Experts of a small language model.
Size: 11 layers, width 384, vocabulary 8192.
Below are experts of layer 3 (counted from 0) of a mixture-of-experts language model. Rows are named router (the router's row for the expert) and show model dimensions 0-127. Each number is 128 + 32 x the weight over its row's rms, rounded and kept within 0 to 255. Numbers have three digits each.
Before each expert's rows: "mostly gets" lists some tokens that are sent to it at least half of the time; "raises" lists some tokens whose logits its average output raises strongly, later layers aside. This comes from a sample of Wikipedia text that the model never trained on.

# expert 34
mostly gets: "ift", "ight", "irt", "wn", "reat", "cel"
raises: "enti", "aro", "ination"
router:174128142170154123153146116115077135146111094121124105122088132175096125156132151085146057123131130122143100113158124129151095080146140110185158154145131148190155116079150141119130103117182118111061162171111125132150180130137118141111097112158101218100134101117109136128169113140114124130153078123075104115151142078225101064149139125131145125112106155119200158108138104092103133128148

# expert 150
mostly gets: "at", "ak", "adow", "ento", " Francisco"
raises: " body", " Island", " Channel", " watch"
router:138160161153166086153127082074140179124143069118141123092051136150126129112135133121159136170152199139105030123130131120086113083146138113145166148077138103175111208093164173065180118116193108117110097179110116146110136194164109106146134133154174157094113134149150136170179115129116125069133161081121101133109205087234118154147130177139122113122129144148155187121129189135107125093147

# expert 205
mostly gets: "il", "el", "sey", "ell", " Lee", "ie"
raises: "bit", "'", "mir", "ish", "ban", "mar"
router:186164129144134119138053127064135156151153140136190108107074163151078160152089155138195113131164188135089105117140128123114082126118130121115148153136099114125114120148155174125146104108144045084110143139073086129111187146164108076162137137163138132149143147154153105123171127129090083121126151094101099132141137074255124130171083162138132096115073134169171222099106173178138149134122

# expert 1
mostly gets: "il", " Sir", " Mr", " Col", " Colonel", " Phil"
raises: " battle", " struggle", " defense"
router:145137159127115115115088132098175156138165114112164113118071227114081160175077159128181049114167197118074085114132156117117145115145144112125116095113120132102083117108122155121141131147132058088123195108130081121145182129116096127146108079159145125174109123174156121131169156115053072076148136114109083156105103088177129132116080176184184118155127137138105171085094140127101093117179

# expert 69
mostly gets: " [", " (", "#", "–"
raises: "c", "19", "17", "18", "also", "20"
router:177115174185094127143083109112125172178119076143140104117075170143092101149106172091151064103136155119079115064126141135105124121118182124135111118090193095129124127087134151095124150113112070132069157181132111094132147138175113085133153130118133145177099068136150144136167078075124122079181123109134097137120156106162123163158087159126129115111042123119125162100101153127079137103122

# expert 175
mostly gets: " weather", " sand", " chance", " long", " dress", " strip"
raises: "board", "self", "oint", "uke"
router:114188117120149145133134131082103138114098090125126125122124126109110145111136125104214113125152137118148115132156095143095078101146197123151144132107144087155112129079168184138145109129139140139061135204150078157075159147081087137206098162143125217107147128182136129186141073123102106089151097125090101096111166143165096167159128150151113156119124155133162143105126163087140118148202

# expert 206
mostly gets: "val", "bal", "ving", "uman", "ced", "dal"
raises: "lies", "ains", "mill", "hes", "lett", "har"
router:183172152131094094183084116076150151133095121137119122107048189133095114120108147111153128135188209145116082132129145121108144066139128097144164165137115143166064152114133143077140069093182099156124136134170084112122106185128049101105178148159194114187082131134131138124174143102108107129124155063113105103128189085237078111178129161103150100093083095181181148100088181128073102114123

# expert 7
mostly gets: " Jam", " Lil", " Ang", " Q", " Cy", " Ky"
raises: "yan", "ish", "ones", "ie", "ultural", "ulu"
router:147117103180167082131106149106150095110158087127139097100077196127092160134091184106182117116134164068062113078137136139146142084130170168122139092128127064113095189119116157178129120104157095103124154135159096125155108131101123084130159082138140153149076133183161134116107117110053067126206098146088107134100150078177135118148094119157137134118104118103115179115120182112106104137198

# expert 132
mostly gets: " with", " for", " With", " through", " into", " over"
raises: " pract", " him", " his", " such", " them"
router:186158129189134115160107135088089110137126134134118130144127143117058106179126116109156122129146190114128101101177133127091091127118149071207174111096127090171118122109167156154197164156160111133097109169113107098120143127113080093149127107147127178118132130141115092133154069101121112070187127130095102141158164067142062134151125174142198070141125128130140161108146143137111142144145

# expert 185
mostly gets: "ly", "th", "ally", "h", "ith", " 19th"
raises: "ved", "rain", "ols", "chen"
router:172118154152104105120148102111143207161139134132138118115116127128114107147144152108138071159128140072093120081168137125131124114188149135139101097092110122158171129069162178111204123102155087108054169156116142128144167136129076126128167162180135168125134123147134116136147050138062088123117113089100111126123153055172102159131103157111135036119083159130190184052157182131111094083138

# expert 177
mostly gets: " SS", "Th", "S", "H", " S", "He"
raises: "illa", "well", "ender"
router:173143122098158108141087119103143158155117113140131108101089174164112105134098149070174106148181165087124111113125128126127144098097124087134137141102128063123122126112150158116144114148110028147121146154148102109143127134150040109172132118148113193150103109204143086145166128092101075105217126141061113150090110139245134136176104205158118083161065119138129167094105172114159140129206

# expert 230
mostly gets: " professor", " writer", " singer", " actress", " politician", " actor"
raises: "ural", "aki", "sson", "/"
router:158130140153165147143123084119141147151068127103171089158131120101126139192136110106141121094154157066133108145124144131101127143126131098157096119093104141133083106087125153097147110099127063072075163119102115167112141126148119148176114128164138121203133134171123107098173115136137108057144057073113119124075146094178101171140065156119158102107096143092155185099125156102102101140116

# expert 107
mostly gets: "yp", "but", "ugh", " pain", "bit", "ough"
raises: "cast", "aly", "gress", "sl", "ably", "gl"
router:114185102163134115189147134124084118151147104184137100135126118140142135182124167123098091171130146112151053128169107125096121073132169084164122116145110156122180176099163147097096125090183122118103137221127099108133160166153074158184110150155130176126170080109159096108145125158102136126145112092063114140094133091214117093193117104145137144113112153112201148124099135100118141175200

# expert 240
mostly gets: " K", " W", " B", " G", " C", " P"
raises: "PA", "IV", "FA", "&", "\n     "
router:119160148161132132132086134102127156119102086139111112094067190122124105131102178090162094118157201116071106096158170114127106143127170172146154154129164088138116180107148187139154113140132076116108150123112125126139114120127076096159105136096150160169057137146147160150183113086057130117189106150076070158117166109244115157150110165140176105114072129110127124109103151148126055136163

# expert 251
mostly gets: " McC", " Rey", " Beck", " Bush", " Sz", " van"
raises: "iber", "ig", "gal", "well", "cher", "fra"
router:121132115128132087145078123056150155115131122170118092092033150152098083145099155142148091160162205107093123097136105138133132123114161069153141143081112127114154145120128163113143095142116094110128154208162101132170173189139085100138088088107141135173120128120126103149194111109080122108169166115075130100088126100248140157178077143120212113104091112120136169090087139105101121110135

# expert 85
mostly gets: " from", " after", " until", " before", " since", " through"
raises: " the", " its", " his"
router:185151129163103117133121150114137146151143096111099154103076157104096100190074152095161113138138222093074127171164113133094091139101157062198109161061110121157147111113200146138171110132153107109069132137118044093123140123152125090140154125117136140161088084161144143180179126098104090135169137094123101168147137097135079167137118154130200068120129143130120141118079150096110138126110

# expert 37
mostly gets: " res", " cons", " ass", " ins", " exc", " rem"
raises: "emble", "em", "uit", "ume", "ervation", "erv"
router:152127150122084139149094105091110137097125113095147119128134175143112153117095134111172104078201144116125062151143156134114110081077153105158137122083167108153131115061118150137152127131170113122137172169104116129135143091122110094150139129182111219149097095169163089170136152089124098108202139112086121148057180087198089126167125142141129073133079149116127172086144130095167122094166

# expert 99
mostly gets: "burg", "berg", "en", " Kong", "ingham", " Berlin"
raises: "val", "lo", " leg"
router:163105121121140143156130153122154177158087119180159084092121142104074110124150152130149089121102164063076143131157167143135154157162164114129097126081157142124115115123140128135121120134179058066127111153136115141152162170155067081132133104199117138138113086121109151128133078124138132133163125079095101148163176064197104106168059140153136100110065151132162180111153141111110124148165

# expert 42
mostly gets: " \"", " [", " (", "—", " '", " “"
raises: "II", "MI", " ;", "IA"
router:160108153123112127145105126142122160125123072096197124127112218120085133147126177068170053114137137108082103117147175141123118108131179119126141135074143111160096178087157185113152139160104103137060147140121132104130168110099118089177136111123133148150087058138176150123150064096134120086165153131094087135100168100152128157123097147132144149142005142114137149072098138142118133115139

# expert 148
mostly gets: "&", "RT", "aul", "oot"
raises: "ames", "asure", "uman", "ined"
router:183172128168115128127084167132101161158112157117125066065059121146126141151131145154215115133160168119143123092132182136146085113106149113122186160160115104170167161077167143146155095156168137113097129120113069080158132143096059128114160119074123175180151096132115145103161097103061110150156142116106111123125152130218077125158119118089185133122093109132168118140113113125149098088121

# expert 47
mostly gets: "GA", "edo", "ün", "yle", "EA", "uman"
raises: "eo", "roy", "ence", "west"
router:128149114171131105119120167154095168096146146121170058120070132171142152167142140136175126150163169148137092095112166115156123082122176093158131114158140083178135157116149149106170100137170103116104160145105117106140150128088068132119125096098125175150112100140129160115206109129097148140129092094103121148135144124227094105201090190113158128112087119133163135135120106120125123118161

# expert 81
mostly gets: " exc", " int", " imp", " un", " Sub", " aut"
raises: "ound", "ort", "onomy", "ila"
router:136121160134133145136103097126139134102087077092123104138113219104102148142112166109204074089198187122106068133135175096116155132123167113178167136113149099137084139062151127126134111135149117120133159156104106145162120122129096093179133181139123140182100108148203108150126117114110090083153117117066097158093172079210126148132147163107164070181105127127108151104125144112127101128151

# expert 180
mostly gets: "uc", " rob", " athlet", " Olymp", "qu", " mar"
raises: "ography", "ingu", "ograph", "ody", "obi"
router:116164130119064131145101126108165143092118101094127128119125137129133144128160112127127056086135215118160097101130129147124112122155151115218093158113140122158103140127152142126159115105155132095135128164159128169191109121070115114218160075155161134136149103144148113145188124121136160087161131168105104094123154072200127124148108112171094102201090199095177132057077135077087087141128

# expert 127
mostly gets: " prov", " impr", " emb", " coll", " san", " overl"
raises: "onym", "arin", "ort", "acter"
router:138133142109058080133086120099114153098106078150173084120136170151135114157156121130121100122128154120101076151165093129122115154089157077175169161103161087121159106125183136146181149111158130124116133151160107084149161158099109148164129101152124172113122083144154112134113144086130127120210133121097132113092124090183123172173130131174165128150076131104144126110102138072137162130109

# expert 57
mostly gets: "M", "G", "L", "R", "P", "F"
raises: "ii", "PI", "SC", "II", "FC", "FI"
router:161127141120088092130096180128147167146110143142124146071075231133126114141112150085151126119193198115120134087137144100138143112149170125154133147137174134165075108113161166073169131158111079142102132139124104074145165123128101081143145174164159152138123103139125141122190142111087094126195076123087106135135127115241123154181082165170202094153058138145120137099128138135134123154142

# expert 38
mostly gets: "born", "also", " ​", "died", "ا", "from"
raises: "ngel", "Note", "cs"
router:155118161160095154147098079155121174162120124081108103109069148093100130145058143125139060111167186147019107155139124175109163141163141090157145163129119087123129105129098115128138107093120110092103127171181115119083158107172147135189160101125115131175114048118132136117159100093110096112163137079045098152120176124165107117138093142114170050141089148125132156084073142074101126112156

# expert 198
mostly gets: "ine", "ge", "ore", "ile", "ervation", "one"
raises: "EX", " ·", "ious"
router:173132143140165056158137136097147125123125085138206129129095107089127190142121113092132121112155145107137058125204105148106138093161125052184153109115135098197100175097128152084119161092173116114099086144132112092124152167115105118125127166132134157160143092148185161127194163117092113060137116074117119128117205049198086183157125151127165130143108193135208174125162142132114131093139

# expert 9
mostly gets: "enz", "Bl", "amm", "iff", "rig", "oll"
raises: " growth", " matter", " population", "get", " situation"
router:128159101181166115128087128125096150145137153104132108138078131144115080135160112148184145177153193110129083074138109150166120096115156069161144144133090081149154097072171185132202114120154055075112150186103079125151180126125135086129105086131085185099153136136135107133192117142108142125149126092099129138126128119226115093173092136170144094109083125144168157115107128152141148063134

# expert 136
mostly gets: "ngel", "mont", "org", "ère", "iot", "ux"
raises: "bil", "bal", "most"
router:138140116135154073176054155040149177153178069170123114119082164128115122127146141119129095160157145136159124128111112104150134088138116080166112140128148157148168132079136186113192108115164077096123132216130077106129174192162108060134094105162102146088153126130117103139184104132104127064102142111078119096093149117243105106209109171168159118130086191134153165082123132123089124093167

# expert 143
mostly gets: " winning", " defeated", " win", " yards", " touchdown", " finish"
raises: "wn", " Upload", "urn", "ature"
router:132152141105104116176048111080101154101065142196171096117109139131087116153080122089148138109128161129123122106178130088064116136173115073178096106079129125156142143131187121153159103139169154119130116145150102124158145159089097145166122104132139144129150093176114110144152086113120150135172144148103101102157088036130083161137132115089138111167082174126132137079128214072121141167118